From a checkpoint of a small mixture-of-experts model trained on Wikipedia.
Size: 9 layers, width 160, vocabulary 8192, 9.45M parameters.
Below are experts of layer 6 (counted from 0) of a mixture-of-experts language model. Rows are named router (the router's row for the expert), gate (a neuron's input weights, with its number), up (a neuron's input weights, with its number) and show model dimensions 0-159. Each number is 50 + 10 x the weight over its row's rms, rounded and kept within 0 to 99.
After each expert's rows: "mostly gets" lists some tokens that are sent to it at least half of the time. This comes from a sample of Wikipedia text that the model never trained on.

# expert 3
router:66 64 68 46 63 39 58 59 48 67 58 45 46 53 50 27 51 58 42 66 59 52 60 53 40 42 54 57 49 55 50 60 56 38 57 41 47 61 60 42 87 53 33 56 62 51 55 43 53 42 53 66 60 69 50 55 63 42 46 49 44 45 37 46 52 50 50 45 62 72 54 49 47 66 50 53 53 54 61 53 46 43 49 55 38 30 45 60 47 43 70 55 44 48 45 52 68 54 45 47 54 68 59 67 43 52 32 64 53 45 42 62 41 52 48 39 51 31 43 45 32 55 44 45 56 57 51 42 50 53 54 51 45 45 50 24 60 51 48 52 37 41 53 29 67 48 56 33 45 28 66 61 67 62 42 49 46 55 57 47
gate0:54 52 61 43 47 64 41 60 46 52 73 55 40 72 40 57 56 58 46 50 58 33 50 53 70 47 51 60 49 48 61 48 49 63 51 40 43 39 60 55 53 42 48 49 56 44 55 51 60 67 58 32 45 51 75 53 38 34 56 48 34 59 47 53 52 65 47 46 57 55 62 60 64 50 63 50 40 35 48 56 43 48 55 59 53 63 47 42 34 51 43 50 56 31 52 47 69 63 40 76 47 51 57 37 49 40 42 62 56 56 44 66 47 67 46 52 40 49 66 50 42 38 50 48 64 49 52 65 63 52 33 59 31 66 52 38 47 60 37 47 62 53 38 44 41 55 35 71 36 41 66 49 53 36 61 40 52 40 41 64
up0:39 48 69 62 59 61 51 37 40 36 66 31 41 76 52 54 57 60 41 29 53 41 66 53 61 60 56 46 69 48 38 40 40 58 48 33 41 48 70 54 56 54 56 38 55 55 55 50 45 53 56 35 59 48 50 51 53 43 56 64 60 44 53 58 45 55 51 55 69 59 45 48 40 54 56 54 35 51 48 39 54 55 52 37 49 34 61 46 57 41 43 53 41 47 52 38 57 47 39 37 42 47 57 57 44 68 42 42 43 70 37 50 60 60 45 38 45 64 67 40 31 52 42 46 64 61 54 64 50 55 56 45 27 53 34 45 47 52 41 48 57 38 41 47 68 70 48 52 50 40 47 23 24 54 50 51 58 52 39 51
gate1:48 39 44 66 35 36 54 58 43 44 43 52 36 47 41 53 56 52 56 54 51 61 56 42 48 56 36 38 52 37 52 69 41 40 32 43 49 41 58 60 46 57 65 29 39 52 55 66 53 56 50 80 73 75 51 55 35 53 49 60 36 43 61 48 62 51 47 53 44 49 53 43 39 55 39 44 53 35 59 53 48 51 34 39 57 47 58 64 35 42 57 35 44 50 50 59 67 39 50 53 45 54 50 43 52 35 46 64 55 62 57 45 38 60 55 55 36 69 34 23 65 62 48 65 46 56 51 65 56 51 56 63 40 62 47 61 46 57 41 48 54 45 53 37 41 55 69 58 51 69 47 35 54 44 47 37 49 55 43 62
up1:57 45 48 46 57 62 41 54 58 51 40 65 67 53 48 61 38 38 40 30 62 40 43 43 56 50 35 48 37 41 42 33 46 48 44 62 49 50 43 69 56 63 48 38 53 42 59 55 38 60 46 58 50 51 49 42 32 43 44 24 59 60 53 49 54 36 41 54 46 39 51 26 67 50 43 70 45 58 50 43 38 66 60 64 51 45 59 43 66 55 39 48 54 50 62 50 44 43 59 48 41 57 38 51 57 64 63 63 50 54 53 62 40 37 43 60 30 55 41 60 70 44 39 51 49 42 57 66 41 28 69 56 42 54 44 57 54 48 55 46 34 41 60 39 59 71 53 37 33 56 39 53 49 51 61 57 61 58 44 62
gate2:46 64 59 62 49 44 45 40 70 73 59 61 48 49 36 43 26 51 59 51 48 56 59 57 41 39 54 57 45 43 50 63 53 50 45 47 54 52 48 20 66 42 25 49 58 51 43 61 53 46 50 37 71 41 47 49 48 63 51 62 34 65 59 57 82 48 45 63 44 55 52 45 52 40 57 52 65 52 57 53 52 22 45 41 39 34 34 43 46 64 49 43 53 53 30 45 51 55 70 53 64 39 62 49 49 40 49 52 49 31 59 34 55 50 37 52 42 49 58 48 43 50 43 42 47 47 63 46 42 46 42 62 51 45 46 49 54 42 44 33 55 58 53 61 50 44 41 42 68 45 56 45 62 50 39 43 48 32 40 62
up2:51 57 51 55 44 48 59 28 57 57 58 40 61 52 37 42 11 67 44 48 48 39 61 37 39 47 55 40 56 49 48 70 51 56 57 55 41 70 59 54 59 45 64 64 45 61 46 55 67 57 28 53 48 72 57 67 57 52 51 46 47 44 50 54 56 63 51 64 52 54 37 54 47 68 55 47 52 44 54 44 50 39 56 58 42 46 37 67 47 47 37 56 61 45 36 47 52 61 43 47 61 52 52 57 57 53 67 38 50 58 50 45 52 65 43 46 57 54 44 65 68 58 53 49 45 45 35 58 45 45 36 36 62 69 46 57 43 71 49 52 60 47 45 63 41 42 33 45 49 32 46 53 40 53 37 60 36 40 72 43
mostly gets: "ford", "ville", " John", "ald", "ington", "burg"

# expert 10
router:53 44 35 32 46 49 45 46 44 63 56 35 35 45 45 67 44 49 43 51 37 68 64 41 45 54 39 46 48 50 66 58 51 62 42 57 62 65 60 49 51 44 48 45 45 36 50 46 67 70 56 60 51 41 59 42 29 59 57 51 39 53 38 55 57 56 44 26 57 49 43 55 53 48 49 47 53 69 39 39 48 56 39 47 52 45 50 58 35 40 62 64 39 36 56 63 61 33 59 55 40 44 50 35 64 56 70 56 52 37 62 51 56 49 38 56 58 51 50 53 45 56 54 37 53 48 51 49 69 43 50 36 43 60 57 41 46 66 43 47 37 84 53 63 31 67 55 58 37 53 63 34 53 49 54 49 51 46 48 29
gate1:31 54 46 44 53 43 57 41 27 46 32 38 43 37 55 49 62 44 55 55 28 65 54 53 53 61 52 51 31 58 45 65 51 64 50 33 46 53 48 45 47 47 48 48 48 48 52 46 66 44 59 48 48 66 44 34 54 45 52 53 40 51 53 56 55 69 23 44 58 63 65 33 47 39 57 44 63 52 33 46 38 59 51 62 54 43 50 44 55 62 53 55 48 49 55 53 52 40 50 47 34 33 57 40 67 51 67 25 43 40 69 62 63 42 35 45 51 44 63 47 57 59 50 55 47 59 43 48 56 65 42 53 54 60 40 43 44 67 42 49 57 63 36 51 41 56 54 69 56 56 67 61 72 52 45 30 43 33 47 43
up1:41 53 50 44 30 59 43 43 39 44 51 47 50 51 51 42 68 40 65 39 39 61 59 58 33 46 48 56 37 56 47 51 42 48 45 46 47 50 57 46 52 48 59 55 69 51 35 62 49 46 45 58 47 55 42 24 31 53 56 63 55 43 42 60 40 35 48 29 55 56 66 38 46 36 52 36 49 54 39 59 54 41 47 49 41 72 48 48 50 80 67 38 49 29 46 52 48 55 50 30 52 40 41 33 63 54 69 39 53 40 68 53 59 61 44 54 47 48 59 49 52 50 51 56 56 33 40 41 59 47 34 38 55 53 52 46 69 51 50 66 47 53 38 68 43 46 59 53 42 44 75 43 61 44 53 34 44 56 53 34
gate2:35 50 44 54 41 60 40 52 55 46 46 51 37 47 57 40 66 48 58 45 59 49 57 47 48 45 41 45 58 56 34 60 55 41 33 48 38 44 68 61 41 64 50 50 41 45 46 55 51 43 63 34 58 41 40 39 79 30 52 34 64 50 37 67 45 37 57 56 60 48 49 66 55 56 40 42 48 49 41 28 61 64 47 43 53 39 68 37 60 45 62 38 31 69 46 52 77 52 38 54 47 50 54 39 50 51 42 48 55 52 29 27 61 27 43 43 75 47 63 45 49 31 61 45 40 62 56 52 59 52 44 51 48 59 52 34 57 55 48 52 39 47 48 56 43 55 40 58 54 42 44 42 43 45 57 52 50 40 41 54
up2:49 49 59 45 49 66 56 39 23 46 56 29 44 58 52 47 51 50 56 39 36 55 56 48 66 40 39 37 68 42 43 45 47 43 60 34 51 68 54 59 68 19 47 35 51 36 74 41 43 38 61 39 48 62 42 46 68 58 51 52 49 45 51 22 54 47 50 58 43 46 65 48 38 47 42 59 46 52 43 40 41 64 56 55 56 47 50 49 53 50 43 45 52 60 47 41 76 48 48 56 58 50 46 39 54 41 40 47 60 38 39 41 52 58 37 32 57 64 70 43 59 35 59 57 37 45 53 53 54 45 50 49 53 52 51 39 54 50 36 67 37 46 31 34 54 43 60 48 55 38 57 50 44 59 42 38 41 32 55 58
gate3:45 51 44 56 61 48 64 53 50 51 38 39 65 38 38 40 53 45 47 55 58 39 41 56 43 55 33 44 65 66 60 50 37 60 56 63 51 49 70 38 46 44 53 64 41 70 50 40 51 57 51 44 47 47 55 57 48 35 32 58 60 63 38 47 17 47 57 32 39 41 71 37 63 54 69 61 53 47 38 46 40 45 35 44 42 36 45 57 45 38 52 31 41 36 56 55 61 49 45 64 43 57 58 44 46 45 57 62 48 40 50 54 52 56 51 50 60 37 45 51 55 49 48 46 51 45 43 42 56 54 26 34 61 65 51 65 69 52 52 44 52 43 50 53 49 46 74 42 45 59 65 28 40 42 52 67 60 38 45 45
up3:44 62 45 39 53 57 48 32 59 52 67 49 48 58 48 43 51 30 32 50 40 55 55 51 47 44 51 47 50 74 45 48 56 58 51 56 45 45 52 61 46 47 62 62 64 61 41 28 54 69 43 50 45 43 63 47 43 46 45 63 58 60 64 56 36 38 90 65 49 57 47 62 57 45 49 75 52 51 44 45 59 61 48 52 33 39 59 52 46 53 47 63 46 49 53 70 48 32 41 32 59 49 53 39 52 61 67 52 48 48 51 52 47 49 37 65 53 63 54 55 32 47 68 50 63 48 43 35 42 57 61 79 44 61 54 52 42 48 48 54 49 48 65 54 49 57 35 40 30 44 41 38 58 54 45 44 48 44 39 58
mostly gets: " the", " The", "The", "\",", " during", " in"

# expert 14
router:56 67 65 58 54 41 75 41 50 45 63 30 49 43 38 40 60 53 45 78 48 56 59 52 54 50 59 69 55 57 51 55 53 44 59 42 39 53 40 65 45 53 38 61 63 38 38 44 57 43 56 54 52 53 34 64 54 58 47 38 53 56 46 37 41 51 57 59 53 71 42 48 55 57 57 49 56 47 50 53 33 53 44 40 50 38 51 49 53 41 64 45 53 46 48 52 58 58 37 47 52 37 57 57 36 50 49 40 55 55 47 47 55 62 59 42 28 57 62 52 31 59 47 17 34 37 37 48 39 69 50 56 57 44 46 37 67 50 46 48 45 32 47 46 65 34 57 39 37 43 52 51 49 68 26 55 43 40 53 34
gate0:59 47 61 79 46 45 47 47 49 49 63 63 64 65 43 42 54 50 64 49 54 46 64 53 66 41 48 60 47 52 53 49 49 44 52 48 43 42 62 47 44 56 48 66 45 49 46 50 61 43 61 60 49 60 50 45 61 71 50 63 60 25 66 61 61 31 53 40 53 53 67 52 62 57 38 55 40 50 51 36 30 47 51 50 55 38 42 45 53 47 51 48 60 20 51 41 66 56 69 44 50 45 46 38 59 57 60 39 49 56 55 56 56 56 55 48 34 32 29 49 38 54 49 35 49 52 56 63 41 52 38 70 56 44 38 56 65 41 52 29 47 50 44 49 55 45 50 59 55 43 67 40 55 51 54 47 72 27 47 28
up0:49 38 55 57 51 71 64 59 22 35 43 52 41 42 50 53 53 34 47 63 49 52 54 44 51 55 34 56 46 53 69 42 50 60 63 46 51 46 48 61 50 47 39 48 62 44 55 26 50 54 40 41 52 63 47 38 66 62 47 36 55 47 48 49 56 50 48 28 45 48 64 52 52 48 29 35 61 38 51 66 62 64 36 49 48 36 48 43 38 56 43 52 52 61 57 49 62 30 47 57 42 41 43 53 56 49 42 37 46 51 44 50 32 54 39 48 56 64 34 36 60 56 67 53 60 60 38 47 41 40 64 40 60 28 55 35 46 44 45 49 43 37 58 51 58 64 41 77 55 39 55 54 56 51 33 35 51 44 52 71
gate1:43 71 67 38 43 59 59 49 64 58 63 62 64 48 55 44 51 44 29 61 37 81 63 42 53 55 39 51 48 54 28 50 43 58 45 55 43 58 37 42 42 28 45 45 52 59 47 55 43 33 65 56 47 45 54 45 50 48 55 47 55 61 49 39 52 53 54 42 51 60 34 46 61 55 55 55 60 54 58 50 38 60 43 53 51 42 55 42 57 31 32 58 59 38 51 59 53 32 57 42 59 45 63 48 53 60 68 49 32 53 62 46 61 65 60 65 63 43 61 32 42 39 52 48 62 55 48 58 49 40 37 41 68 51 56 53 62 36 42 55 68 57 46 44 45 45 62 23 47 47 53 55 46 49 31 52 53 42 33 48
up1:54 50 55 57 43 38 50 39 52 53 39 33 48 51 27 42 62 60 50 43 53 73 37 52 50 43 67 67 46 48 53 63 42 71 58 39 42 57 38 37 69 34 54 52 57 65 51 48 40 55 50 42 49 42 53 45 51 70 54 53 41 51 57 55 52 48 39 33 46 61 45 55 60 55 34 61 47 39 51 54 20 55 51 47 56 54 49 59 48 47 47 38 25 52 49 41 58 49 47 51 50 46 51 46 52 45 20 62 55 64 68 54 68 78 36 60 33 40 34 52 42 51 50 34 47 57 59 49 44 45 52 46 50 45 45 49 52 47 63 53 55 52 31 42 49 62 49 60 49 64 63 51 60 52 43 46 73 45 67 51
gate2:69 58 58 63 51 53 66 44 35 57 55 57 48 62 46 47 41 52 37 41 49 55 66 63 29 63 73 43 62 42 64 62 50 45 41 51 58 52 48 65 52 38 42 49 47 47 39 53 44 49 44 38 70 48 33 54 44 54 36 49 48 56 74 53 46 50 52 38 27 54 37 39 68 50 61 48 52 43 52 35 43 49 44 40 58 43 51 58 51 51 53 34 65 72 58 71 46 66 64 47 57 46 60 56 63 70 72 52 42 60 55 45 59 53 56 55 52 51 38 56 49 53 48 63 62 38 41 53 47 56 33 67 48 33 53 50 48 49 59 58 45 40 52 62 35 44 63 58 47 55 53 51 57 45 46 41 29 48 73 52
up2:38 61 60 62 51 44 66 62 60 30 43 54 47 39 66 38 42 46 53 49 40 46 60 64 40 49 61 62 53 31 62 46 50 48 46 52 44 48 69 50 46 57 55 60 48 25 61 43 35 28 67 39 58 49 48 56 50 58 58 47 51 59 37 61 40 68 60 47 49 74 67 45 33 46 46 46 55 48 49 38 45 48 48 59 53 52 63 50 51 54 61 37 53 49 36 37 60 37 35 49 58 50 50 45 35 54 36 30 49 39 58 43 39 51 39 60 58 42 38 63 74 56 45 57 46 32 51 47 45 40 61 55 61 56 62 47 46 49 57 50 49 57 41 50 27 44 63 43 42 69 47 57 51 48 32 41 62 67 53 44
mostly gets: " William", " John", " David", " Sam", " Michael", "á"

# expert 12
router:48 56 50 73 43 48 43 45 43 65 55 47 58 55 51 41 51 47 74 40 59 49 62 65 57 53 45 51 54 57 46 51 53 56 59 63 46 44 39 68 37 46 52 49 46 46 50 56 51 39 59 43 46 31 41 66 43 59 56 40 55 55 51 36 56 44 54 51 37 37 48 53 52 37 44 58 38 45 45 38 61 52 49 61 45 48 58 56 70 42 29 59 59 51 56 27 59 57 35 55 39 35 50 62 35 45 47 42 50 69 32 50 44 37 49 55 48 54 56 54 42 37 51 44 47 44 49 56 71 55 59 22 63 43 52 42 38 50 45 50 60 59 30 61 31 31 50 56 58 64 65 35 41 59 44 38 23 57 66 62
gate0:63 61 55 53 51 55 51 46 57 53 45 40 44 43 55 59 45 39 50 59 55 34 61 70 66 44 42 47 31 65 65 41 57 64 45 51 41 70 46 48 68 35 60 50 51 56 58 41 66 58 57 56 63 65 54 42 48 55 76 46 47 57 54 41 48 33 54 47 54 39 37 59 65 48 25 56 57 46 68 44 57 59 37 49 56 37 49 46 45 53 58 53 48 50 63 51 62 47 36 64 44 32 54 43 60 51 50 53 35 54 50 64 55 54 47 65 64 50 21 58 42 52 52 42 44 64 53 34 57 50 58 45 39 49 42 69 42 61 47 50 23 52 54 37 46 52 56 55 58 55 66 37 60 60 69 53 62 63 58 45
up0:51 67 58 53 35 48 54 52 68 29 46 45 69 52 60 60 58 34 36 50 62 43 46 36 60 44 55 41 48 53 46 40 55 26 45 62 52 47 59 48 50 57 42 42 41 38 46 55 46 45 57 43 35 51 80 56 40 46 70 57 42 34 59 44 62 66 54 41 38 36 36 44 62 63 42 56 58 56 60 49 52 55 53 38 47 71 69 52 37 62 55 48 30 55 53 48 43 63 45 53 44 53 43 48 73 48 67 50 61 47 61 52 45 46 50 42 58 41 50 43 67 53 28 57 63 50 49 70 47 43 63 43 63 46 57 47 45 63 54 40 35 50 43 31 70 49 58 63 47 47 57 46 48 49 45 35 58 53 54 61
gate1:51 42 46 33 60 54 71 37 49 56 46 61 49 63 43 59 59 40 37 47 42 59 72 33 40 57 55 53 45 45 46 64 54 40 51 52 37 54 52 25 64 48 49 48 42 56 46 54 51 45 49 41 47 50 40 32 41 62 35 67 59 58 49 63 51 25 58 63 50 66 30 43 54 53 43 65 63 72 55 44 50 45 48 35 51 19 50 48 55 37 45 42 46 53 44 52 42 47 40 46 37 44 40 66 55 45 58 40 30 40 51 50 59 48 61 47 35 34 51 53 41 27 52 70 40 46 40 48 54 67 32 57 46 45 48 46 45 59 49 56 47 47 35 49 41 47 60 45 66 58 40 61 51 41 50 49 49 55 62 33
up1:43 65 65 71 48 42 59 43 59 52 42 38 57 34 47 67 47 47 50 44 40 56 45 51 57 47 59 63 58 51 48 54 44 48 52 55 52 52 53 63 66 49 65 62 63 41 48 70 52 53 61 62 70 65 46 66 56 46 53 44 48 38 47 46 26 60 58 37 66 57 64 57 58 48 67 62 50 38 51 42 50 67 53 41 50 56 51 52 52 63 57 43 38 71 51 69 48 47 41 55 49 55 60 46 35 52 46 45 50 45 40 63 42 69 33 53 46 61 38 72 59 62 39 55 52 62 41 41 49 57 61 61 63 54 45 55 53 55 68 40 53 58 58 48 53 38 26 38 40 67 43 51 51 58 53 42 32 46 73 49
gate2:52 62 48 54 47 64 48 44 45 65 55 66 63 37 57 59 33 60 64 44 40 58 53 50 68 58 59 31 53 46 39 39 50 50 48 68 55 39 57 46 55 57 52 48 58 35 57 48 62 52 39 45 43 38 54 46 43 59 56 43 46 57 61 35 55 45 52 42 45 58 70 68 58 59 48 47 64 60 47 51 47 58 62 46 39 40 53 67 60 62 45 66 42 36 68 55 30 48 57 57 67 44 37 44 38 61 58 53 53 52 73 36 63 52 35 57 25 48 53 51 45 47 41 36 39 39 65 59 67 63 51 28 46 50 63 49 50 50 40 56 39 49 43 51 41 41 43 63 51 61 60 62 45 50 51 30 33 61 53 63
up2:45 49 50 56 59 56 50 63 54 57 62 32 63 62 65 44 55 43 57 52 36 76 45 48 54 49 34 49 53 44 54 43 40 50 63 54 39 50 41 45 41 55 23 53 54 39 54 66 33 37 47 62 69 39 52 43 61 51 40 42 51 56 46 51 46 59 39 53 48 61 42 37 80 41 52 50 51 59 73 48 47 51 47 49 33 58 57 48 47 49 47 47 49 45 58 45 53 54 51 51 65 57 29 60 52 40 47 58 38 53 59 36 43 61 52 67 47 66 42 62 44 47 57 62 64 46 82 66 60 61 69 57 51 51 57 61 51 47 40 64 50 52 58 47 28 51 47 44 35 43 41 49 49 61 39 61 31 49 56 38
mostly gets: " sp", " Mar", " Pl", " Tr", " Ne", " Col"

# expert 7
router:59 70 58 44 45 57 52 33 53 61 46 39 76 51 58 45 42 40 54 55 62 43 44 59 55 46 47 59 59 39 56 52 51 64 62 47 45 48 37 57 32 57 61 55 43 61 54 46 63 60 48 52 45 49 49 49 46 43 53 44 57 59 46 24 44 64 60 64 54 55 57 53 69 60 31 48 37 44 43 55 55 61 44 46 60 28 64 51 47 28 69 44 66 51 56 54 53 55 39 29 42 37 54 57 59 48 36 61 49 36 45 45 29 53 38 61 47 39 40 38 52 51 37 60 43 47 51 40 55 27 34 45 55 39 45 51 56 48 48 62 47 44 52 46 64 58 65 52 55 39 50 70 62 45 39 45 69 60 60 68
gate0:44 65 39 53 52 35 31 40 57 46 64 47 66 38 55 55 59 54 64 61 41 26 47 46 51 44 45 62 57 36 44 64 36 37 66 66 62 61 68 39 44 49 65 44 59 57 51 42 65 64 45 48 54 57 41 54 41 57 48 53 59 50 44 42 40 64 49 42 68 54 39 59 42 42 52 71 43 50 52 41 46 63 43 50 60 42 43 61 56 52 61 43 26 40 64 65 56 54 54 52 48 20 53 50 48 51 37 58 56 68 55 47 40 49 45 43 56 40 53 43 30 50 62 50 53 42 46 48 41 42 32 36 56 40 54 54 49 55 57 31 45 71 45 61 37 42 49 52 39 58 50 58 51 65 48 51 47 72 62 57
up0:40 43 42 68 56 41 54 63 47 55 61 50 46 46 47 51 43 55 72 60 41 51 55 61 53 50 53 62 52 47 62 43 57 33 43 57 59 64 60 61 42 40 44 46 55 41 28 51 45 35 51 52 59 46 52 67 58 55 48 52 62 49 50 49 44 46 65 68 46 46 53 57 19 36 44 35 61 52 59 59 40 46 72 67 52 58 52 49 48 27 46 51 42 40 40 45 47 32 50 46 47 56 58 49 50 60 50 72 51 59 39 41 57 28 72 42 51 44 28 62 40 67 47 37 51 42 78 51 74 45 67 46 57 57 39 55 40 42 38 64 44 47 34 47 60 43 56 52 45 52 48 50 57 54 48 57 58 45 51 47
gate1:54 53 51 41 51 49 50 55 39 42 50 64 63 39 52 53 45 48 52 49 52 48 53 56 51 49 39 59 50 60 32 41 51 57 49 66 34 53 54 74 37 52 62 63 59 58 50 59 43 63 56 55 48 51 68 46 49 49 45 41 52 31 80 67 48 60 56 49 55 56 58 63 54 41 53 32 62 52 46 42 38 45 48 50 65 63 54 41 43 54 40 57 47 45 41 53 68 64 49 40 39 57 50 40 65 40 52 57 42 62 68 42 50 58 56 44 25 57 67 52 60 61 34 22 41 61 40 54 50 47 32 38 72 40 29 49 53 43 49 54 69 30 53 65 54 62 46 58 51 55 31 42 46 41 59 46 51 44 56 50
up1:47 49 40 54 60 53 49 42 52 56 49 55 61 35 59 68 65 48 57 48 33 57 56 62 61 55 48 56 60 42 50 54 48 35 54 42 35 35 54 62 74 47 59 57 68 55 71 50 58 54 54 49 34 39 59 67 30 42 54 34 52 38 50 52 61 57 73 58 57 62 55 51 62 53 56 52 39 45 53 54 63 64 54 43 64 59 59 40 45 71 57 45 25 50 33 44 47 55 52 40 41 43 43 30 45 46 59 38 63 55 34 42 52 53 45 35 53 48 59 38 54 50 40 40 47 49 41 62 44 36 60 61 47 48 41 51 48 48 53 24 48 52 50 43 29 56 50 37 59 61 35 68 49 49 38 68 48 36 58 57
gate2:39 46 43 72 56 55 51 51 49 50 66 35 56 39 37 57 54 29 74 50 57 43 51 39 74 52 55 49 50 47 38 34 49 67 59 47 50 52 47 57 61 46 61 47 65 51 41 64 58 40 32 48 43 53 49 43 44 46 48 50 58 51 76 31 33 49 61 50 67 58 29 51 48 62 31 49 54 53 48 54 48 51 59 46 47 57 57 66 65 32 47 33 54 63 52 37 52 52 47 34 73 52 68 57 55 44 45 59 70 52 46 53 42 50 58 61 60 40 41 47 29 50 54 35 60 44 46 78 45 59 60 45 63 50 62 54 50 38 53 61 58 47 49 53 48 53 57 43 41 50 41 51 52 71 49 50 60 44 51 53
up2:45 60 51 65 58 65 47 59 53 57 47 35 59 61 53 42 49 69 49 48 54 64 61 25 51 49 48 38 64 50 34 47 55 55 47 39 59 49 40 63 51 52 59 63 43 42 44 39 41 32 52 58 66 43 51 56 33 46 63 37 48 39 51 56 67 53 56 43 36 51 43 51 44 70 72 46 58 60 35 60 51 56 48 48 52 57 64 59 54 54 41 60 55 63 44 51 46 57 69 60 49 57 45 58 74 56 66 54 57 43 53 55 50 64 38 51 30 42 37 32 55 66 45 53 62 39 50 52 44 42 53 50 57 37 39 61 46 52 49 70 59 33 22 52 48 51 52 62 35 45 36 51 54 50 47 56 56 36 68 31
mostly gets: "act", " ac", "rop", "pt", "com", "lect"

# expert 6
router:46 53 43 63 40 65 47 41 40 54 51 68 50 47 47 42 27 34 58 36 59 55 43 50 70 61 54 53 57 51 63 40 62 44 49 54 52 59 42 55 34 40 61 46 36 66 46 51 56 58 45 42 46 62 42 59 54 50 38 57 48 46 48 63 50 57 43 50 44 50 44 48 46 48 40 45 50 42 52 59 54 54 49 41 59 67 44 37 54 57 48 25 63 63 44 47 50 62 59 46 30 35 47 26 52 56 43 70 58 49 58 38 42 49 32 54 58 54 49 50 74 53 48 49 53 36 46 59 51 46 55 43 65 39 57 62 25 54 33 66 58 63 46 71 42 42 41 71 57 67 65 49 48 36 57 66 71 56 47 60
gate0:68 31 55 41 55 49 47 61 60 67 66 51 33 40 54 68 49 49 52 53 57 59 51 43 41 50 54 44 40 42 38 60 56 39 44 64 24 53 52 32 52 34 33 50 40 50 38 54 31 37 55 51 43 57 74 45 62 56 56 41 63 59 48 52 39 51 54 31 47 40 55 43 58 47 56 59 52 58 56 43 50 73 52 49 58 52 46 42 41 48 41 49 50 47 59 43 53 49 42 54 61 54 42 49 46 26 52 48 42 61 50 58 24 48 50 56 59 52 33 65 71 38 36 41 38 47 78 41 49 36 55 64 36 71 53 55 52 49 53 62 50 48 31 53 51 59 56 53 57 51 47 47 48 40 69 42 43 60 57 58
up0:65 36 40 41 67 51 36 54 50 47 52 49 50 58 49 17 60 54 51 34 72 38 52 50 60 68 51 65 39 27 61 42 56 50 31 51 49 42 56 47 50 53 42 51 49 35 38 80 42 53 53 42 55 41 34 49 49 35 56 37 51 41 59 31 55 63 42 48 43 41 44 48 47 45 36 64 49 43 60 41 56 67 80 47 55 46 48 58 50 54 43 52 51 52 36 38 70 61 53 50 59 40 23 42 61 37 37 54 40 47 51 53 54 39 71 46 59 49 39 49 54 53 47 43 46 42 56 41 35 33 44 51 54 47 54 37 56 47 39 40 49 39 47 49 57 64 62 44 45 50 46 63 56 53 53 60 55 54 52 51
gate1:33 42 42 42 30 50 54 58 64 67 38 64 60 53 67 55 43 51 34 41 63 25 56 60 54 48 60 63 44 42 40 48 42 80 48 66 52 55 46 45 37 43 51 67 59 65 53 47 43 53 37 33 53 55 41 62 43 56 41 38 55 39 69 61 58 61 45 47 58 46 57 43 41 52 40 73 56 55 37 60 38 49 50 67 54 61 53 58 65 47 43 47 52 64 35 56 48 61 73 48 57 46 68 35 49 43 53 52 50 49 54 45 48 69 59 34 51 37 43 56 64 50 56 46 60 42 57 46 63 40 46 52 43 50 56 55 43 61 59 40 58 67 45 56 57 64 46 54 48 44 58 32 62 69 46 56 53 44 55 50
up1:59 71 37 43 43 45 53 44 56 59 57 47 42 47 44 48 59 35 50 36 42 53 61 44 50 35 55 34 40 31 57 47 60 71 59 61 49 53 50 48 42 47 57 48 41 50 46 60 51 63 46 51 48 49 42 40 58 45 37 43 61 37 61 61 57 51 50 41 66 61 38 41 48 44 55 50 61 56 42 52 69 41 55 47 62 52 50 46 49 63 58 56 42 45 38 34 46 58 34 43 42 38 33 14 46 85 49 51 45 61 55 46 60 57 49 62 47 44 55 51 51 55 43 70 41 31 52 56 39 50 47 25 36 42 55 58 54 50 53 35 54 41 42 44 36 62 48 48 47 47 65 39 55 75 62 47 53 61 41 40
gate2:56 60 50 72 51 49 48 51 49 34 56 48 49 62 48 50 42 45 40 48 59 46 46 49 54 63 51 58 64 45 61 54 51 64 58 50 67 44 56 72 51 47 42 43 41 54 50 60 34 67 63 41 57 48 53 53 48 57 50 57 57 39 66 32 58 28 38 43 52 45 43 48 63 57 74 68 51 59 49 55 47 40 60 55 51 62 49 46 47 41 60 53 40 38 53 45 74 47 61 52 46 38 49 61 38 45 53 63 50 31 57 46 48 50 40 68 58 47 66 66 55 54 49 46 27 35 37 66 56 58 58 62 67 45 40 46 59 22 50 49 48 57 34 59 54 32 36 42 34 52 52 40 59 53 58 38 54 53 75 58
up2:57 51 39 67 58 49 64 42 35 51 60 41 48 67 56 53 59 47 35 42 47 42 47 56 55 55 28 60 41 38 75 55 56 41 47 47 58 41 52 49 52 49 42 55 58 42 54 48 50 79 63 51 71 50 40 28 42 46 66 45 50 47 63 48 64 35 55 42 56 56 41 42 61 55 44 51 56 52 38 48 35 62 49 55 45 55 61 52 59 56 41 41 54 54 48 40 43 46 53 43 65 51 44 47 54 52 65 70 72 44 61 36 59 45 61 53 40 23 50 62 43 51 60 49 34 47 58 47 57 46 52 57 54 54 50 53 34 41 71 60 44 55 34 40 46 28 40 39 53 44 43 48 62 43 45 32 67 45 74 57
mostly gets: " s", " w", " have", " he", " t", " has"